config.yaml
num_hidden_layers: 12
hidden_size: 384
n_experts: 80
experts_per_token: 4
d_expert: 160
d_shared_expert: 0
hidden_act: "polyrelu"
moe_layers: [1, 2, 3, 4, 5, 6, 7, 8, 9, 10, 11]
router_score: "softmax"
normalize_top_k: true
routed_scale: 2.5
balance_loss: 0.0102
balance_bias: false
router_z_loss: 0.001
init_std_router: 0.00813
lr_router: 0.000905
vocab_size: 32000
norm: "rmsnorm"
norm_eps: 1e-06
tie_word_embeddings: "early"
optimizer: "adamw"
learning_rate: 0.00122
beta1: 0.95
beta2: 0.99
batch_tokens: [65536, 131072]
max_seq_len: 1024
train_tokens: 1000000000
max_steps: 10804
dataset: "wikipedia_en"
Below are experts of layer 4 (counted from 0) of a mixture-of-experts language model. Rows are named router (the router's row for the expert) and show model dimensions 192-255. Each number is 128 + 24 x the weight over its row's rms, rounded and kept within 0 to 255. Numbers have three digits each.
After each expert's rows: "gets" lists some tokens that make up at least twice as much of what it gets as of all text. This comes from a sample of Wikipedia text that the model never trained on. Tokens count by the router's weight.

# expert 38
router:092144073114094121106160107164156158135137144169128127103106079112149133134082158180142116090160131152097114107104134133125132091163138120140099118116118168132148143166109152128166153128094136
gets: " first", "s", "th", " a", " one", " second"

# expert 41
router:116153096149128130112160138169103102122169096045124104134145133143131107107093174135118091109125142152091104081107140093109131127165115116170147114129115145128132149130100153139112161114118107
gets: "\n", " to", " for", "|", " on", "ity"

# expert 24
router:146137072127093164113175165116128128125147117124133091134155094111130123123125141169135111109172127143062093105107122133140108080143118132138104114128102138150137137137117117122147173118080131
gets: ".", ",", ")", ").", " and", "\"."

# expert 73
router:092161095109110155116147141133128143156139092099106134095141091103142122127140149126142115096125146154097121117080138145110141142131147117143107151137101133099125067140116084151126183088072118
gets: " of", " new", "S", "i", " English", " /"

# expert 48
router:148154090133128154115161140139125095168128170097127125131143116134137152118155134145136092088138104182092094131121165144096117131103124110119110124102128130164113135118101115096162127126138124
gets: ",", " -", " in", " 2", " French", "4"

# expert 45
router:178155089106137124094159165141137133131130129117109111112150100144084105123117175132126102085151131156099090098111156138111110108120156116136097130087128156142128141117112098092137167131095108
gets: "'", "s", " and", "th", " &", " Street"

# expert 10
router:133140082122125152117155167082138191150144135116152134114095123114147139140118140133126099092159126185097099106077107149102140130111103143099111149109095168121117116148103083120146090126156105
gets: " of", " from", "---|---|---|---|", " 0", " not", " a"

# expert 27
router:126155097101127147114130165162123163160161144141149094122165033139107129147133150121112091090146131164100098081110109131097130101126121111150147112159107117148126121153119135076122117122121122
gets: "s", "ing", "ation", "ism", "es", "ity"

# expert 72
router:129176101109080135092147105132120175149112142114114126116131144125131105134105149121141099079138157162085104125117098133130122100155112169136110159149119114147124141156114113142136122094097125
gets: " in", " of", " for", " at", " |", " with"

# expert 77
router:089137098124106133104158125119136163135123118115115111149111090132120104142131137129118110101145154145096119097140159143095139141147127117123134154124123109151127190215130126080161135093134157
gets: "\n", "t", "e", "c", "y", "in"

# expert 78
router:137151077145097135100170111153123113180157097161120115117162121113142104136121122176161096102128104167089107099111121128138158095117130157162128158111124164119106123130113114139123116137130123
gets: " in", " on", " to", "|", " at", " In"

# expert 25
router:106149076118099156085159115142147145181107117126144115076159098103125103137124159123101108063114140144095112081125132138119125089118121127123125106118118161131155166130125137126158112126112111
gets: ":", " season", " album", " team", " years", " work"

# expert 40
router:127149093140080131100134161134149141131134149105096097115130124136113128098118129121129098102139146175080110094137115140127099087141100134113122166128143120139150113126094136114125095145120129
gets: ",", "-", " in", " (", " of", " –"

# expert 33
router:104170086127089153110132126114114134146113134173118107082091108116110137131105154182147095105141131143094090127121146139120093119108115103128103141094123144140136149136138104131116139145126098
gets: ":", "n", " by", " at", " In", "In"

# expert 12
router:111178095092084125116150091152144123131131122156114118162140133128156130141117142124113103095161129169068111125133135137114133076133124160135111128149135136128128133150121133155163114112124113
gets: " in", " from", " by", " of", " ", " at"

# expert 74
router:118150094118076153113176110153138117141135094138123104112120098096115125104111159120129094083180119176098071105114121155125119081118136097163105152140122153140101142157129121157134133128109101
gets: " the", "|", " was", " (", " September", " October"

# expert 3
router:135146078133116142091126147109132166132144090072168104137127121090154134121106127135159110089163110173092078127092140129123154089139105156135123164179129107108130105103123128102139158187158126
gets: ",", " he", " it", " and", " him", " they"

# expert 59
router:143148088105118146077174180129148156135150132143116105086141094113108105103151177149134097113141104132103113100114104157113118105145132106155088126111081156144126100143123119122140152104090158
gets: "ed", "born", " June", " October", " July", " September"

# expert 56
router:118151084129093159101148166114123099122120113133136098130197096122140148122098149144113095099167131136081121109101156133097095122120119134143128157159112138115139181148105116127125130084119130
gets: "==", ")", "===", " ==", " 1", " It"

# expert 13
router:142160081111119120086135125139130120175147120151108067127097113153130098114146151130110087111143100145089087119112146138078166130156138121137103096143073120133117150125114149086114129135127136
gets: " of", " by", " to", "ing", " for", " with"

# expert 22
router:105151094135120142095164150117152132154124126120135123121165134115121125146109135150147112078136118174088113094115125125109141132122128173159119161143132168128115101126127129121157139081106143
gets: "\n", "o", " that", ".", " \"", "a"

# expert 17
router:106146082100112128093130123121101114173132121098135110070110108138112142120084132147115119081144100161097121092145146135126130107132137183123121126150105124144147115129110153152148116153129110
gets: " that", " be", "s", " people", " been", " to"

# expert 47
router:125134105141081117091138130120145099129148097119123134143148137102101139161107149172122101100118191145090088132156160119099103131137114160170131173115132089156123164153107128091134104126107153
gets: " the", " He", " his", " their", " he", "In"

# expert 50
router:122173097131110156089144165154134118136119127113129107116130112106123101125099171124110093094135162153102099107086210141105125114074161130129141155151125130158173112146123122106152122141092122
gets: " and", " ", ",", "-", "s", " his"

# expert 7
router:129155098133112142107155175111136123154145136129107118081123109133118106126106147152130116093129117134094107107089115173134144126143138112129128147168103166185149102158118129139131123147144130
gets: "s", ".", " other", " In", "In", " The"

# expert 0
router:156158081106106136104145128136162128138150111132155122134167122141183120119128139159136114100181159149107090099122137127117163104107108133151103142104145108121119137116118134131139108152127159
gets: " as", " after", " by", " from", " on", " under"

# expert 53
router:140150078111105123095133108141125131157136145121148105117100113134139136137140151142126115093187082144101098072117156117121120113127126128156133140143130094119106132112114157105106141097139115
gets: "ed", "ing", " can", " used", " to", " won"

# expert 65
router:141160086111114138102189122121158174164149096123136130081130115127127098133132124151113099112160118159087078105130115157115107120135128146121104119124172158138120098116128142125172150191102103
gets: " (", "==", "-", " that", "===", ")"

# expert 5
router:146147085132129146106157128145109160140137145133104095123132100150120122148138145156119118075144091151066117117139125151110155107121117127147104092074158126107134144161142124153123135128140116
gets: "e", "in", "i", "a", "an", "y"

# expert 62
router:103177073101102124104170140150141132137145134114134090085114117103096120132099167150123090096161150144067115089115164139103119106122119156120143158141120116134131106121102136087129149159096116
gets: "-", " ", "|", " |", "===", " •"

# expert 4
router:117127098137113109119138083142134158150133110123088150102088136141113116135124137130119102104129097129105081088091082129113131104110109124145090127121119126163111138169120136146177119142129159
gets: "\n", " the", "e", "ation", "re", "us"

# expert 29
router:150158085100104143125127137136134157155147112124143133114160124123108108102122144157150092105169164168087095109122191127120150104120149120110123128129109162153124151141098092112138162134143111
gets: " by", "\n", " a", " and", " km", "·"

# expert 55
router:106154072113105152110145151123132113133139130118123109167135132109137123108124143136136099110164122163094098123112141139131139107138104103123122120117135150116133141117098117106156154121107139
gets: ",", " and", " (", " was", "),", " is"

# expert 64
router:136141097123102129084164137184159139132136099096120099104133126107140128103122128143139106090155125150083088108097134121110128122141137108183133145099080101193116118120097107091158112123129127
gets: ")", "\n", " —", "\"", " JPL", " Location"

# expert 49
router:151168072117077132111164146134130141147113119104102122138138090108144108149111155168116094101160148175080092080127140145101121089138133153133112110117128149122154148153116090117176135126121112
gets: " 1", " 2", " 3", " 0", " 4", " 5"

# expert 58
router:136164074138098154083159129117113152140149085128127088145123112106129112111138150135112078082140132159110089087138138144101115120126122115166146093159141121133143141145109103102142111111097122
gets: " was", " is", "==", "-", " were", " are"

# expert 23
router:123146102097099144096151136110111128160152127097093079110118115123144156131117137149145114103170097154096097096117131135100088142136103097133152137172129113186101122121121092119127112096156137
gets: "s", " ", "|---|---|", "'", "|---|---|---|", "|---|"

# expert 14
router:124183096114122169104160121135167179169113119126107110115137116123086097126127125157123092099155144176095104082107153143126146072115143143169124151108106134150088148180114148158156124119158124
gets: " was", " a", " |", " is", " as", " part"

# expert 66
router:097178079118102143068161152158110133147121142103125114115164087122142111111130149117136095095143111154106089111108170129100104133110116129123111145115128133152136118170118117106147152126118133
gets: "\n", " \"", " '", " “", " ‘", " \"["

# expert 20
router:110155076118107131098159133145149116161114101111129114107148141117138114121110162138115084088145152164003094076106161176124134068153138136144100120141097137149125131164125107123146120119124107
gets: " |", ";", " /", " 0;", " 2;", " 1;"

# expert 30
router:146164087118120136115138129102132130148143095118136126111086118131164133126096134143112100091158174163100094115102147138099139113132112149126153112120131092127143118130105129168129099116125118
gets: "'", "s", " his", " has", " are", " is"

# expert 37
router:159146087133115160117143155135135149136142129097126118148134057122099121125101124150158105093146128165063105096107179129101129122105132105140137120129143142152137146117112133098136142127123120
gets: "s", "a", "e", "i", "y", "er"

# expert 36
router:145150087128112173094154101107124149161101099131128104127102118152106105124104145139134092103140165151077098105105104152120116075097144132134124160143145166114152138150115082132130124104128108
gets: " ", " 1", " was", " 4", " 2", " 8"

# expert 68
router:107158089145110125092164132088120149137126085171117102129122112133122088120120159126136090058134175171062095074119175175132110096119113111150128151146115142146127152163104132130107106127136110
gets: " |", ")", " (", "\"", " –", ";"

# expert 75
router:130166083113126127098144145177130103146139121098118104163124122103149098128088156138090080094148122155081093097092145148113149086161134111142139123147139108105112102128096091129144124114101142
gets: " |", "s", " a", " was", "g", " Championship"

# expert 57
router:133142079139082118090163155144098154152121130093146102125174111142085154104107147143136094089145157162085085115134167161105132085120141128122124089130105100134139161109123097123142143141138140
gets: " The", " the", " ", "The", ";", "."

# expert 46
router:124160089132102151110148125110143120182146095126122112124149131106094126147101154145129102082127111180070103091112140122127117080128126126115122124160152138127099153151100127149129162132104103
gets: " |", "|", "-", ";", " —", " A"

# expert 16
router:163157100120105135080157131147127149122149116123138112103172120148157112140119157146138098092167097155089103112098130117126102126139129152119160107115108106145127169153127111113190142092125141
gets: "al", "\n", " of", " the", "age", " age"

# expert 18
router:161173097117103121102143124140119173139149135085105111083178100108133137118111148108116097090155158166088098115124128125131143112120135144124123149116131132156142137158106103104117081147117124
gets: "a", "\n", " States", "o", "-", " of"

# expert 28
router:132133096112085125091154119136089116146124121129101118108142120114114098131108167116145086121148109130084090105102160135106176114132120130120111140141102123135142164162116110138108145099102101
gets: " of", " the", " in", " at", ",", " from"

# expert 76
router:149162076111086155105150149152149142129140100120117112128151115157107147144130173133101097093137142152091104082130120142143121108166117119098148121123092124128114114153115125155114129110100106
gets: "\n", " as", "'", "\"", " who", " which"

# expert 63
router:163164087118103147099153170159147106143132098134129152156132093160155106131131160160121113112146105161109121096122164146109085122131128135132142138139097153107139109158115088119176126147129117
gets: " a", " to", " million", " well", " population", " an"

# expert 70
router:103160084124124135108136132138134117153145097111166093134138110107123107093082157175137092094136153138110101134106144158131115084132103149166118143125097119133151167114106101089140137108102138
gets: " and", " to", " or", " as", ",", " but"

# expert 54
router:144144073128112147089126136114163103174131105109157113144134133141119116117101155127139092093141167161075124098125132128128110072140077141158145185113107109144124125123121120126164130125130118
gets: " |", ";", ",", " (", " and", "."

# expert 44
router:141155072119120140077151165141130137170136126153134109101118093118118139102125161142131102091145145137114101145128146128083136133114102106148116136126128159144106140145109148124130129108133101
gets: " the", " The", "The", " this", " his", "s"

# expert 21
router:118144074095117142105149111102142131130134130101153122113163114137132112151104145149125097084144128158078108073128143130100097079123169131193136142097123148130130136134098147170154137130114109
gets: " |", " University", " City", " State", " International", " County"

# expert 69
router:120153081133102142081161128135112153143139106124103082111155109145092080126090153141119079093150125150092106106113120147107153088152119137088127108079117143139144159134121143135145093110135119
gets: "-", ",", " \"", " the", ".", "s"

# expert 34
router:116176093098105146103165136161091134157103106110136099132172115117126108139118161113102093081159114139065087124146121179108115133126150137135108128100115110127117130157106111115153114124125124
gets: ":", "-", ".", ";", "\n", " –"

# expert 15
router:110139082143114162107131092135142177136115109121132117138132112135138136104118149157103127101131112152096096093140147171102123102111129129135099127149091145181118116117081127099193094142084145
gets: "\n", " had", "==", "ing", " ==", " United"

# expert 42
router:120192090127105154114128115133143152133140107148135101132155101123136124141159155146152099094153133170077094109099153156147117092134126106151119140118104145143123113157090133147142152106123134
gets: "|", " ", " 1", " 3", " which", " 2"

# expert 19
router:113145105100076120078147130151152103159123113108131105110140077114119136101098151131116089126149142153088113133097120122104142103172111166097135108083148119121101147139094111148132155112123126
gets: " a", " the", " an", " A", "=", " The"